config.toml
num_hidden_layers = 8
hidden_size = 128
n_experts = 16
experts_per_token = 2
d_expert = 64
d_shared_expert = 64
hidden_act = "swiglu"
moe_layers = [0, 1, 2, 3, 4, 5, 6, 7]
router_score = "softmax"
normalize_top_k = true
routed_scale = 1.0
balance_loss = 0.00696
balance_bias = false
router_cosine_scale = 20.0
init_std_router = 0.0229
lr_router = 0.000812
vocab_size = 2490
norm = "rmsnorm"
norm_eps = 1e-05
tie_word_embeddings = false
optimizer = "soap_variant"
learning_rate = 0.00756
beta1 = 0.95
beta2 = 0.99
batch_tokens = 32768
max_seq_len = 1024
train_tokens = 229200000
max_steps = 6995
dataset = "wikipedia_en"
Below are experts of layer 4 (counted from 0) of a mixture-of-experts language model. Rows are named router (the router's row for the expert), gate (a neuron's input weights, with its number), up (a neuron's input weights, with its number), down (a neuron's output weights, with its number) and show model dimensions 0-127. Each number is 50 + 12 x the weight over its row's rms, rounded and kept within 0 to 99.
After each expert's rows: "comes after" lists some tokens at least twice as common just before its tokens as in all text. This comes from a sample of Wikipedia text that the model never trained on. Tokens count by the router's weight.

# expert 8
router:48 44 46 56 28 45 38 42 45 37 31 48 52 61 43 69 40 71 48 45 38 52 66 44 50 52 34 87 38 50 46 40 45 55 39 52 40 41 42 55 35 28 34 54 60 64 49 43 55 36 44 72 51 53 70 59 68 53 19 47 52 59 29 57 33 25 50 61 41 54 46 45 38 53 63 47 55 57 63 51 39 35 43 29 31 48 54 45 47 70 34 62 38 60 55 69 57 40 37 40 42 41 36 45 57 63 44 58 57 47 53 35 62 44 36 40 21 22 58 54 60 41 48 52 49 61 53 32
gate0:41 50 37 41 27 41 52 65 47 69 49 29 56 54 48 63 57 42 57 54 75 63 55 59 58 46 66 72 22 42 39 52 54 70 60 25 63 46 56 54 45 32 54 47 50 59 51 61 37 38 45 53 53 19 33 69 44 44 65 63 38 56 51 47 49 50 39 24 39 60 31 53 41 39 42 72 62 60 63 53 64 23 46 53 48 43 52 51 44 55 46 66 53 36 53 70 43 28 53 50 33 57 42 45 56 21 56 57 49 41 52 33 34 41 56 70 24 40 43 51 52 52 42 43 58 48 41 46
up0:41 48 57 42 55 44 62 44 47 45 34 42 49 43 61 73 43 23 47 46 48 44 31 45 26 56 14 30 52 50 65 57 51 62 60 35 37 45 40 42 60 55 47 52 57 48 39 34 73 55 64 47 37 63 56 49 56 72 68 60 39 78 48 28 49 35 34 57 71 41 60 54 62 64 67 43 48 56 60 43 36 43 41 33 69 38 47 55 75 61 60 30 73 51 67 46 43 66 53 64 42 62 37 55 56 68 57 49 43 64 50 60 66 49 63 43 48 47 34 47 59 51 42 64 48 40 56 57
down0:40 29 49 29 43 38 57 52 55 64 40 75 59 51 67 36 42 41 52 56 62 58 42 68 65 58 62 55 36 54 38 55 50 63 40 53 38 48 60 45 57 59 48 70 36 33 41 79 32 81 50 37 20 60 44 59 46 43 59 44 64 62 53 40 48 50 69 42 53 62 48 38 62 59 49 42 33 81 51 53 49 50 49 64 57 50 56 52 40 73 50 55 63 38 62 26 46 43 44 55 28 50 37 63 46 51 32 49 69 50 38 46 44 53 67 53 41 31 61 69 61 29 60 39 40 59 38 50
gate1:58 50 44 84 47 54 43 44 42 58 47 52 53 47 30 54 20 53 65 57 44 45 45 54 37 80 55 59 47 65 41 36 55 48 62 40 26 64 61 77 12 63 55 47 52 32 62 49 35 44 18 57 52 37 57 47 32 47 78 68 38 64 49 52 60 56 39 46 52 69 45 36 42 59 50 48 60 68 36 47 45 47 43 64 48 50 52 60 47 45 49 54 46 76 48 52 47 70 54 56 65 42 45 64 42 41 34 67 70 55 56 49 52 35 49 45 58 58 57 63 37 36 54 52 49 59 63 39
up1:68 52 41 54 41 34 59 55 50 37 38 41 50 33 44 47 60 46 41 51 53 44 68 39 37 52 49 42 48 20 61 54 54 25 47 55 50 25 23 53 29 49 23 44 41 41 53 54 49 40 33 27 42 42 57 47 45 24 64 41 71 45 66 46 46 62 41 57 60 56 79 51 60 30 53 50 63 58 47 38 60 54 32 37 64 65 44 44 66 55 48 41 72 35 54 44 51 39 47 52 79 28 56 60 62 61 39 31 53 50 65 64 43 34 67 63 49 65 49 32 51 46 46 51 49 56 46 48
down1:46 46 29 39 40 69 42 51 37 33 35 29 54 59 49 54 67 47 48 50 79 43 55 50 34 44 43 61 52 51 46 57 53 15 39 43 45 35 46 58 37 34 52 35 36 41 47 54 56 49 61 42 54 48 35 32 20 27 56 43 45 55 70 43 52 62 33 58 41 61 59 72 42 46 53 27 56 41 43 39 55 56 47 46 58 81 52 69 45 30 30 47 47 34 42 36 49 45 60 62 64 44 31 82 72 41 44 42 48 50 52 58 45 39 44 53 42 43 71 41 42 55 47 50 46 43 39 55
comes after: " the", "-", " a", " and", " The", " was"

# expert 4
router:60 50 63 41 29 55 38 16 67 50 53 69 47 49 61 61 53 60 41 42 36 67 49 63 58 43 43 21 60 60 41 53 25 44 53 53 77 61 57 44 44 62 33 51 48 52 36 34 71 54 38 43 30 38 55 49 52 45 84 52 49 33 59 45 27 70 55 54 29 35 56 51 57 42 51 39 45 51 57 35 63 52 48 54 27 42 48 34 20 48 58 46 59 34 40 62 53 39 53 48 42 62 58 29 29 51 48 39 65 42 55 61 55 58 50 51 42 47 60 52 53 48 58 39 23 56 43 55
gate10:64 60 40 29 37 67 41 43 62 56 45 61 52 54 52 59 50 49 29 59 42 58 49 66 37 38 27 32 40 49 57 44 70 43 44 35 59 57 62 56 47 59 58 46 33 60 51 47 59 46 54 58 35 30 47 37 44 61 64 38 41 27 55 69 26 23 59 43 51 57 70 65 45 66 58 28 25 71 68 57 50 54 35 34 51 52 47 54 40 44 62 39 25 49 62 36 47 59 43 39 44 53 54 56 15 55 63 67 47 66 55 41 43 45 68 49 48 58 48 59 49 38 52 34 59 64 66 54
up10:29 59 49 57 37 32 67 70 41 30 65 61 70 35 52 12 50 34 36 24 68 43 39 51 39 64 59 74 66 51 44 69 40 39 47 50 57 49 43 45 28 40 48 74 43 42 50 42 44 46 49 29 52 62 47 49 65 34 36 63 53 41 47 58 55 69 63 63 55 20 61 54 57 42 40 43 53 35 38 44 60 58 59 62 46 47 46 57 50 47 61 51 77 54 48 51 53 57 60 45 49 54 67 53 38 43 55 58 43 46 62 74 42 70 36 37 46 54 43 51 42 55 48 53 37 39 46 30
down10:38 64 33 64 83 38 50 50 49 46 59 57 54 48 34 28 32 30 29 58 33 47 48 52 49 52 56 57 51 22 49 55 72 55 57 42 50 21 41 42 40 54 40 68 63 66 35 35 40 39 49 39 47 60 57 40 39 46 50 45 40 69 57 22 49 48 57 46 44 57 53 51 51 30 54 36 62 44 70 34 49 46 38 57 45 43 28 41 56 41 54 49 50 43 50 66 46 71 36 46 46 34 38 29 58 45 58 31 37 23 54 31 39 37 40 53 40 68 50 43 29 38 52 45 68 53 53 55
gate11:60 43 41 45 25 60 34 51 63 53 48 54 58 89 36 65 43 55 50 54 63 44 49 65 73 45 66 43 43 59 39 69 37 57 54 49 69 52 45 44 39 47 62 61 29 45 58 56 61 43 43 36 49 44 46 54 50 57 47 35 70 19 59 42 23 62 53 51 69 41 67 55 45 53 36 40 41 44 52 53 53 65 72 31 57 41 42 66 73 48 68 49 48 55 48 75 54 36 49 50 70 33 56 64 39 41 65 76 51 54 51 69 30 35 50 60 47 45 55 50 42 49 42 59 62 53 39 53
up11:52 39 36 42 08 40 38 49 65 46 56 50 66 68 68 39 35 45 53 44 35 60 36 31 54 58 61 46 55 66 53 41 39 43 37 51 51 69 37 56 33 49 56 43 33 53 68 53 55 33 21 43 60 53 60 31 48 56 66 41 49 31 67 42 45 54 54 76 53 48 48 71 54 49 43 49 56 53 51 38 56 65 73 18 63 40 55 47 67 51 73 39 64 49 32 65 54 50 51 47 60 46 65 56 36 31 44 59 43 51 67 62 40 35 67 60 55 50 50 65 55 49 52 45 49 65 38 44
down11:56 61 55 50 50 61 44 53 52 40 29 49 52 48 59 51 31 63 38 72 36 73 17 52 61 66 45 60 64 35 47 62 49 44 55 44 67 48 40 60 67 67 53 68 29 75 72 43 53 58 51 43 48 48 73 48 67 47 33 61 38 48 53 55 55 41 67 49 58 58 62 59 71 36 70 37 62 49 44 55 56 47 39 54 36 41 60 49 62 38 54 38 44 40 53 46 81 58 37 50 76 45 65 34 57 56 49 44 63 60 50 42 72 49 58 67 36 54 36 52 41 43 55 59 37 76 56 66
comes after: " |", "0", "3", "4", "1", "5"

# expert 14
router:53 60 42 34 57 49 34 60 43 40 50 69 39 46 65 49 61 70 48 58 54 58 65 65 55 58 55 35 47 51 56 49 69 43 53 59 55 54 51 31 74 61 37 47 49 40 48 42 44 49 37 45 48 37 44 42 54 51 55 49 60 71 55 46 43 51 58 61 56 38 61 62 67 41 46 52 60 51 65 52 59 83 50 56 69 41 20 40 36 48 45 44 56 46 55 55 41 43 40 40 75 32 37 51 57 46 25 40 72 39 22 78 66 51 44 25 54 48 59 54 53 74 35 31 67 61 64 68
gate0:45 52 42 67 56 61 57 57 39 48 50 72 64 48 38 33 47 34 48 59 40 61 47 27 40 53 41 47 67 65 57 42 34 50 46 54 32 58 80 41 34 42 50 50 63 67 48 59 39 34 41 55 53 43 58 35 34 30 56 76 67 80 54 62 47 50 50 65 49 32 54 53 53 48 42 53 56 33 52 38 59 73 50 75 40 50 39 51 56 36 40 49 49 51 46 33 29 62 62 73 63 61 67 48 42 49 58 47 41 66 40 52 63 39 39 40 49 32 59 38 41 59 48 45 46 67 13 56
up0:46 62 31 67 34 79 56 65 44 51 66 45 53 61 31 38 46 32 53 59 48 62 59 30 58 33 60 67 50 52 40 45 52 48 56 74 46 68 51 39 47 53 62 54 38 51 69 55 56 50 40 63 64 54 32 41 52 43 41 43 45 49 51 41 61 63 73 68 63 27 51 46 57 47 57 58 56 33 46 49 46 23 50 43 40 44 35 43 50 41 40 61 37 61 43 45 68 57 43 75 36 59 72 39 20 48 63 43 43 68 68 51 72 59 67 28 62 37 41 44 63 58 48 52 40 53 38 58
down0:79 71 50 60 56 45 44 28 41 73 44 36 27 42 71 56 42 45 30 67 55 15 51 56 55 59 52 49 56 42 56 45 61 72 54 44 38 40 41 69 62 38 60 45 67 56 49 48 51 45 49 29 51 58 78 62 58 54 60 71 61 40 54 48 41 38 47 62 67 42 42 45 67 44 58 53 56 44 70 50 40 56 53 40 34 44 63 45 48 63 53 53 66 29 44 68 34 36 53 63 56 60 72 55 43 58 45 44 62 47 46 49 45 52 45 51 42 59 54 55 74 50 40 72 40 76 32 51
gate1:35 22 44 42 57 55 35 68 58 48 63 44 51 62 41 63 25 47 67 46 59 71 56 51 69 51 62 57 48 72 42 69 77 54 41 51 46 44 40 54 54 61 62 38 53 53 54 72 58 32 55 50 46 52 83 40 59 55 49 51 39 52 61 62 44 46 42 53 49 44 54 66 63 66 58 69 41 43 59 43 51 50 68 71 53 62 57 50 50 63 22 45 47 36 79 54 48 45 48 59 44 74 56 20 68 43 51 49 61 63 42 35 43 67 37 60 66 39 39 50 59 41 60 46 35 48 48 40
up1:35 19 44 29 75 49 57 69 53 66 41 38 61 81 80 37 41 66 46 52 52 48 40 47 47 42 54 45 62 37 41 48 47 47 60 48 28 50 60 64 44 72 51 59 50 58 26 70 37 56 37 51 73 39 66 53 56 50 32 58 55 53 46 43 47 36 46 56 45 64 27 61 54 39 46 52 53 58 71 66 56 61 72 54 58 39 36 55 52 37 44 48 76 44 42 45 51 27 46 46 44 59 58 40 58 55 63 70 48 71 42 46 45 66 45 47 60 69 58 36 53 37 66 48 46 47 65 50
down1:59 42 40 70 53 51 45 51 54 67 60 58 58 48 43 56 26 53 64 53 44 71 33 46 59 51 78 50 72 44 41 48 39 50 74 54 46 46 66 34 46 45 42 65 58 50 44 58 34 75 57 60 39 52 49 43 48 60 57 56 43 24 71 42 66 45 37 48 40 80 60 67 45 80 74 44 62 66 67 62 52 65 47 47 49 66 51 55 48 65 42 34 41 51 46 52 55 62 55 47 40 52 55 39 63 43 36 74 43 59 44 41 53 45 70 58 61 43 37 48 58 26 47 66 38 70 34 61
comes after: "\n", " K", "i", " I", " S", "a"

# expert 9
router:51 54 58 43 48 15 66 46 51 64 62 50 52 34 61 52 44 43 55 44 60 31 48 56 52 44 50 45 71 39 48 53 53 48 62 36 53 57 73 42 51 51 57 56 50 62 71 59 48 50 47 61 36 56 72 48 26 49 73 43 54 45 74 37 43 63 51 43 60 31 39 28 68 61 44 54 42 53 21 43 36 61 63 51 52 67 81 40 52 61 54 74 60 32 41 74 75 34 50 59 72 47 39 59 47 44 39 45 36 41 41 41 47 48 53 55 36 62 47 58 65 38 57 57 49 31 57 36
gate10:55 68 60 44 47 45 63 73 37 75 48 60 55 55 44 49 36 32 48 50 41 58 39 38 58 57 51 63 43 50 34 39 47 61 36 52 64 66 40 52 40 62 52 60 49 47 48 43 56 51 51 45 64 48 13 62 34 68 38 27 36 44 56 60 61 38 47 40 51 58 39 66 55 42 48 35 61 14 56 68 42 44 62 60 42 39 63 54 60 60 54 53 45 51 65 63 58 43 52 42 34 48 58 64 56 43 35 33 38 58 70 62 57 70 58 53 68 30 64 22 56 54 28 49 60 76 46 50
up10:50 49 57 62 40 45 40 47 45 58 58 39 55 35 41 55 50 67 42 32 60 50 40 62 22 61 64 55 60 27 56 38 30 53 53 39 52 56 55 60 46 45 63 40 45 48 55 42 62 39 56 48 40 40 57 43 49 50 57 38 54 58 59 45 47 45 50 40 37 59 72 44 67 76 37 29 43 42 65 64 47 57 59 63 66 61 53 28 58 47 60 78 62 25 50 57 28 45 47 64 45 60 35 13 32 40 41 44 52 34 61 65 58 37 40 57 47 27 56 36 68 69 57 34 45 53 33 35
down10:40 75 50 64 35 52 61 41 61 47 46 64 53 69 33 55 24 52 82 46 46 46 48 58 68 47 44 39 61 39 78 64 63 37 54 59 42 19 49 50 70 34 65 54 41 58 45 37 38 63 35 47 46 54 66 39 44 44 14 54 33 26 55 41 35 41 38 53 50 46 50 64 54 46 61 48 37 36 65 40 43 71 54 42 45 44 39 28 35 56 30 37 51 70 44 41 50 57 71 47 49 54 56 62 55 40 43 45 52 49 36 66 60 39 51 46 58 39 55 47 36 46 47 39 56 53 40 37
gate11:45 62 46 52 44 51 56 34 46 58 36 58 22 66 27 52 52 37 47 51 53 54 55 44 71 42 43 54 43 41 38 58 66 30 54 43 26 59 48 51 52 46 58 62 59 58 66 53 63 56 50 62 57 66 57 61 63 45 38 50 44 49 45 57 38 70 51 66 54 80 69 37 57 69 38 63 50 49 40 66 76 50 59 42 49 47 71 73 43 47 60 56 33 46 61 59 56 44 75 50 70 57 41 32 68 33 54 35 61 33 35 43 38 44 53 54 43 57 49 28 46 37 37 41 71 51 76 68
up11:55 22 39 40 34 52 37 52 40 62 52 57 58 56 37 41 53 56 52 47 52 61 57 54 64 56 66 53 67 50 20 41 48 57 66 19 62 37 54 72 40 41 51 38 41 62 50 48 70 48 50 50 48 58 52 44 54 56 56 59 62 47 27 43 48 42 65 50 64 30 55 29 48 68 57 55 40 65 79 71 39 65 65 57 43 35 50 47 49 54 50 50 45 53 50 71 45 60 43 66 32 57 49 40 53 41 64 68 58 52 55 34 23 49 62 69 56 57 59 34 64 28 66 31 25 62 46 45
down11:29 42 64 32 51 11 49 34 40 50 61 37 57 55 52 50 54 63 46 72 50 36 53 30 35 38 36 62 24 53 58 52 62 50 35 52 46 44 54 38 63 46 58 43 10 61 59 38 48 57 55 61 70 65 42 70 47 48 53 60 36 41 60 51 38 35 45 53 56 40 47 51 40 55 54 57 47 38 35 52 62 57 67 58 27 59 39 35 63 44 49 44 51 56 46 60 38 48 51 56 51 51 40 68 20 40 61 50 58 40 78 50 35 55 38 67 51 55 70 50 46 33 50 57 51 27 41 47
comes after: " |", ")", " t", "|---|", " p", " v"

# expert 0
router:55 64 33 52 64 54 76 50 34 65 47 64 64 52 53 46 41 55 48 23 50 24 45 41 37 44 63 28 54 54 54 43 51 51 30 24 49 68 60 55 34 41 51 61 43 50 58 45 63 47 74 50 63 63 43 62 50 61 79 67 43 49 27 54 58 44 75 36 45 61 63 74 46 57 72 37 78 56 52 49 45 52 66 60 45 39 60 39 60 54 53 59 70 50 37 50 45 69 59 78 50 52 42 50 51 51 39 45 28 31 61 45 53 58 45 46 64 50 41 53 47 51 52 32 49 53 41 62
gate0:73 46 24 33 71 60 30 45 44 47 37 54 26 51 73 54 37 49 57 46 43 44 32 68 42 27 45 44 51 49 60 62 43 61 49 56 63 62 66 67 41 52 55 49 36 28 66 55 49 45 57 49 45 56 62 52 10 63 50 68 42 25 52 47 59 56 46 41 42 30 58 70 43 57 46 42 54 37 62 50 47 49 65 42 48 53 62 40 53 34 53 59 67 25 50 52 63 52 47 36 60 61 55 45 11 42 47 61 44 40 46 37 50 49 46 65 38 63 58 55 41 45 47 54 43 33 67 51
up0:18 52 44 69 52 46 51 52 60 38 58 51 63 57 48 50 38 23 56 67 34 41 77 63 72 40 67 52 54 46 33 54 55 51 67 37 47 39 56 66 59 65 34 40 66 67 66 52 46 51 46 42 50 25 68 61 41 38 37 47 66 40 52 48 45 57 30 67 53 44 60 51 45 45 45 56 33 44 50 45 52 54 46 37 48 56 38 55 40 55 50 47 43 37 42 48 42 61 28 47 58 46 48 50 70 71 39 34 34 50 29 48 54 37 71 25 39 38 52 43 83 43 52 59 74 47 56 65
down0:43 34 61 54 47 58 30 44 35 84 50 43 79 42 51 29 64 47 33 54 36 43 71 65 44 59 57 62 50 47 48 49 52 36 34 26 74 31 40 54 65 54 62 50 56 45 42 52 61 51 57 52 43 42 51 67 51 30 43 37 54 46 51 72 55 55 57 50 47 44 61 40 53 34 62 28 50 48 58 62 30 58 49 45 46 36 61 37 53 65 47 58 30 48 40 49 57 70 40 43 69 68 36 54 44 41 12 51 49 58 37 51 48 61 30 42 58 48 33 67 52 51 41 57 39 73 53 57
gate1:77 64 39 39 35 73 49 45 47 79 40 53 49 56 36 53 34 55 49 43 42 72 52 51 46 54 50 42 47 43 65 57 51 64 38 48 60 48 75 44 58 68 56 42 52 43 52 59 60 75 54 68 23 63 43 64 27 45 80 50 34 44 59 46 56 58 39 59 66 48 50 63 65 37 53 55 38 51 71 43 49 44 55 60 19 46 74 43 68 57 59 50 43 45 46 34 46 45 39 44 45 38 57 49 42 56 59 50 45 49 61 54 50 41 63 37 34 31 50 32 18 38 51 49 61 29 44 52
up1:34 50 64 53 60 46 66 53 45 57 47 40 48 50 22 41 30 38 49 51 48 35 57 44 51 35 82 79 62 45 39 46 37 49 18 49 33 44 41 58 40 47 59 85 37 38 39 47 46 33 48 60 71 65 46 54 33 47 33 55 45 54 63 39 49 44 35 42 60 43 76 61 53 53 34 50 48 54 73 47 60 29 52 54 49 37 38 56 40 58 43 50 54 57 31 42 61 74 43 29 72 55 46 45 67 53 40 46 53 51 44 36 42 60 42 53 52 63 55 34 54 31 45 53 37 55 34 49
down1:51 31 33 62 66 51 49 65 55 66 30 48 39 45 43 47 46 56 68 42 62 62 53 53 51 31 56 64 46 47 50 49 40 58 57 45 27 36 61 40 48 34 54 61 30 64 62 63 32 59 47 56 51 49 61 62 21 64 67 65 47 66 40 60 60 36 47 35 74 34 65 62 39 50 40 51 42 34 71 50 58 48 54 44 41 46 54 53 43 73 56 54 53 53 52 47 42 54 62 50 51 70 37 37 94 56 57 72 57 35 59 52 56 48 46 38 71 31 62 71 30 55 45 44 51 61 49 58
comes after: " of", "\n\n", " in", " for", " to", " as"

# expert 7
router:59 46 49 52 49 36 53 35 43 41 68 50 52 45 38 49 50 44 64 43 57 58 52 31 45 34 39 32 55 48 43 45 51 43 54 64 33 26 45 15 59 67 65 51 56 49 53 41 61 36 48 59 22 33 45 30 38 48 47 40 60 35 83 48 55 54 58 59 62 50 65 58 50 47 45 65 67 48 19 59 58 29 84 59 47 51 36 62 49 54 32 70 52 68 32 54 58 40 35 47 47 67 64 58 48 62 47 59 30 36 71 62 45 47 34 47 58 53 56 53 47 46 62 38 44 40 47 62
gate10:78 46 38 53 33 57 51 51 79 46 57 74 46 68 20 53 53 44 51 27 62 66 38 69 38 47 47 62 70 49 68 62 39 55 37 46 66 57 18 52 29 51 37 49 51 49 47 49 57 37 45 57 44 67 51 29 43 68 54 35 53 46 60 62 52 58 49 41 51 69 58 51 60 47 44 46 37 31 60 64 58 72 59 27 47 62 57 61 71 51 50 51 36 62 43 63 31 43 59 52 44 48 40 27 39 49 43 48 62 37 65 64 54 51 59 58 40 45 60 50 29 56 49 31 46 45 53 56
up10:32 62 54 58 67 44 38 48 33 80 37 49 50 34 63 43 41 53 41 73 46 29 50 32 46 61 65 62 43 36 40 44 46 59 52 42 34 59 54 63 48 59 75 46 33 45 48 43 61 42 47 25 58 39 34 43 43 40 47 69 39 34 41 23 62 56 54 60 56 09 71 77 45 36 38 71 55 59 37 43 44 47 43 59 58 53 54 46 47 62 40 47 60 56 36 46 56 52 71 47 68 54 49 59 54 30 42 60 52 79 49 52 45 42 50 52 63 42 39 51 66 46 51 46 50 40 64 51
down10:59 57 56 26 47 44 42 57 41 35 60 53 59 51 49 52 56 58 68 53 49 52 59 51 57 60 74 54 32 29 42 49 50 65 55 64 32 16 67 57 54 41 47 33 37 50 56 60 59 54 60 53 53 84 61 59 79 45 26 51 28 52 55 42 31 55 54 64 31 68 47 60 34 69 43 44 51 58 36 50 48 26 63 46 60 47 37 37 53 49 55 61 54 32 34 62 47 66 63 47 48 58 55 50 39 46 54 72 30 38 47 40 35 74 47 41 67 51 44 68 52 46 32 41 49 41 49 45
gate11:68 48 45 51 46 69 47 66 56 51 41 18 62 52 61 45 67 53 34 16 43 52 58 58 36 28 56 43 50 48 50 48 61 53 41 44 45 32 57 54 29 60 54 37 57 47 74 49 55 50 62 64 74 38 51 51 42 50 53 36 56 58 56 74 54 38 49 51 42 62 61 69 25 38 49 55 53 57 57 47 70 39 64 59 50 70 49 61 57 37 49 40 35 67 36 44 58 56 33 59 39 69 69 53 60 50 56 39 50 65 56 76 32 28 57 50 60 53 43 47 49 22 47 50 43 70 34 48
up11:54 51 43 67 46 53 34 48 60 22 52 52 69 45 20 71 48 31 46 45 35 38 23 54 40 55 63 59 43 30 47 34 44 50 49 43 50 53 47 60 51 63 53 27 42 48 56 37 45 62 52 59 59 62 59 36 40 72 56 47 47 52 51 59 42 38 57 40 58 42 39 65 21 54 61 60 22 40 55 54 53 56 49 60 46 70 33 58 45 50 45 36 45 46 39 44 71 51 56 22 47 48 44 55 39 36 38 70 44 51 54 46 38 18 44 40 50 57 48 30 54 59 65 47 28 42 40 22
down11:30 40 57 47 50 48 68 53 49 52 57 34 45 57 48 53 68 46 52 37 59 47 54 53 46 61 68 55 45 53 39 48 39 60 65 49 39 79 54 35 39 31 63 63 43 31 30 41 57 51 44 38 72 54 22 63 65 59 46 73 43 66 49 53 71 36 44 51 45 66 70 49 65 58 56 39 48 54 38 74 42 71 87 56 24 54 41 56 28 42 48 53 55 58 53 53 51 63 53 50 52 54 57 66 42 37 50 43 74 50 49 28 54 49 62 73 48 53 45 39 43 54 38 60 77 54 56 47
comes after: " ", "1", "2", "–", " (", "."

# expert 15
router:26 50 49 55 52 51 61 53 36 46 45 73 62 56 46 64 53 47 19 26 42 71 29 75 46 48 53 45 62 57 37 48 50 54 41 46 36 49 45 40 40 64 65 43 48 39 51 39 61 54 35 60 53 59 45 65 44 48 32 62 46 57 41 45 47 51 46 53 44 34 44 44 61 50 61 46 42 33 47 48 42 24 62 51 47 55 59 50 42 38 44 74 44 42 43 69 44 22 39 80 54 29 70 52 52 57 81 64 53 48 61 58 37 38 53 70 50 50 58 59 54 48 36 74 66 77 37 49
gate10:39 36 46 47 67 40 50 60 32 53 61 43 54 59 67 47 27 56 67 70 36 42 39 51 39 48 63 69 37 47 50 33 36 60 40 35 16 45 40 53 38 71 45 59 54 43 55 62 27 51 70 35 31 53 65 34 56 44 31 39 46 31 46 52 63 72 48 80 41 62 56 51 75 53 65 55 41 39 51 63 26 32 61 48 43 64 59 64 41 63 55 42 62 55 49 47 62 65 59 56 58 29 55 39 64 49 48 33 47 56 57 52 42 42 62 50 33 47 52 61 56 50 32 59 57 55 42 62
up10:40 61 45 25 23 56 53 58 36 83 56 43 51 48 68 47 51 55 17 40 70 57 69 60 41 38 45 55 38 38 59 47 42 36 38 58 65 39 33 57 52 43 63 87 54 60 65 61 47 41 56 54 40 53 33 39 55 61 48 49 64 28 49 57 49 49 46 50 62 51 66 38 65 58 49 58 48 55 50 40 48 49 40 41 46 53 46 55 58 75 37 61 41 78 44 46 47 48 50 65 58 56 56 46 46 61 65 53 56 33 72 35 63 27 56 77 45 47 58 57 54 46 47 70 63 62 50 60
down10:32 44 37 59 64 50 34 66 33 60 68 37 33 63 56 48 53 37 51 55 62 67 69 57 59 61 66 52 81 46 66 61 61 38 58 53 45 49 61 28 50 67 57 57 48 49 47 64 51 65 62 50 33 33 37 48 62 46 27 60 42 63 33 50 55 63 53 56 53 43 39 49 46 67 53 67 58 48 67 48 37 42 60 71 54 52 45 65 30 48 41 19 49 53 41 32 45 53 32 55 59 49 44 39 41 66 47 25 50 52 48 43 35 36 67 43 57 58 22 57 39 52 41 22 61 58 38 51
gate11:51 65 23 48 16 33 40 63 57 45 58 79 48 39 51 41 55 69 65 27 52 46 49 47 66 54 50 51 58 59 44 75 87 45 56 53 24 73 54 51 49 50 64 54 40 39 47 56 46 32 48 60 59 65 54 60 57 36 49 61 63 63 49 39 49 26 58 36 32 46 71 51 41 70 59 46 59 62 46 57 34 44 58 69 52 43 47 36 58 40 64 35 66 32 57 45 28 47 51 44 49 55 27 59 52 37 44 53 42 51 44 38 38 56 48 58 36 56 47 35 55 45 58 46 58 35 55 50
up11:45 49 40 33 55 58 73 48 47 55 52 46 43 76 51 59 32 43 19 47 39 34 44 34 31 45 66 54 41 45 44 53 47 53 57 58 51 42 40 64 71 44 57 30 52 39 50 45 51 36 69 50 63 64 47 44 50 42 49 26 55 28 64 26 39 38 66 64 58 50 54 57 47 86 44 55 61 48 69 36 43 45 45 63 41 54 56 44 41 45 54 59 60 54 36 40 56 73 28 59 52 34 62 29 36 44 68 27 57 58 58 51 28 46 26 55 61 46 58 58 53 44 65 46 35 60 60 54
down11:65 59 49 32 66 50 74 72 26 62 46 54 57 62 30 66 49 48 52 39 48 46 59 62 46 63 52 10 43 51 54 51 59 36 45 60 51 65 54 30 57 59 68 41 51 45 71 50 58 29 51 56 80 58 57 49 36 50 34 54 14 65 46 46 41 37 57 55 50 57 48 59 63 39 29 61 58 35 64 45 56 49 39 46 41 53 52 29 24 45 47 53 47 58 55 44 69 31 55 57 42 62 34 68 49 48 43 45 42 61 57 70 66 32 53 51 55 53 63 59 55 56 58 50 63 42 53 56
comes after: " |", "|", ",", ":", ";", " the"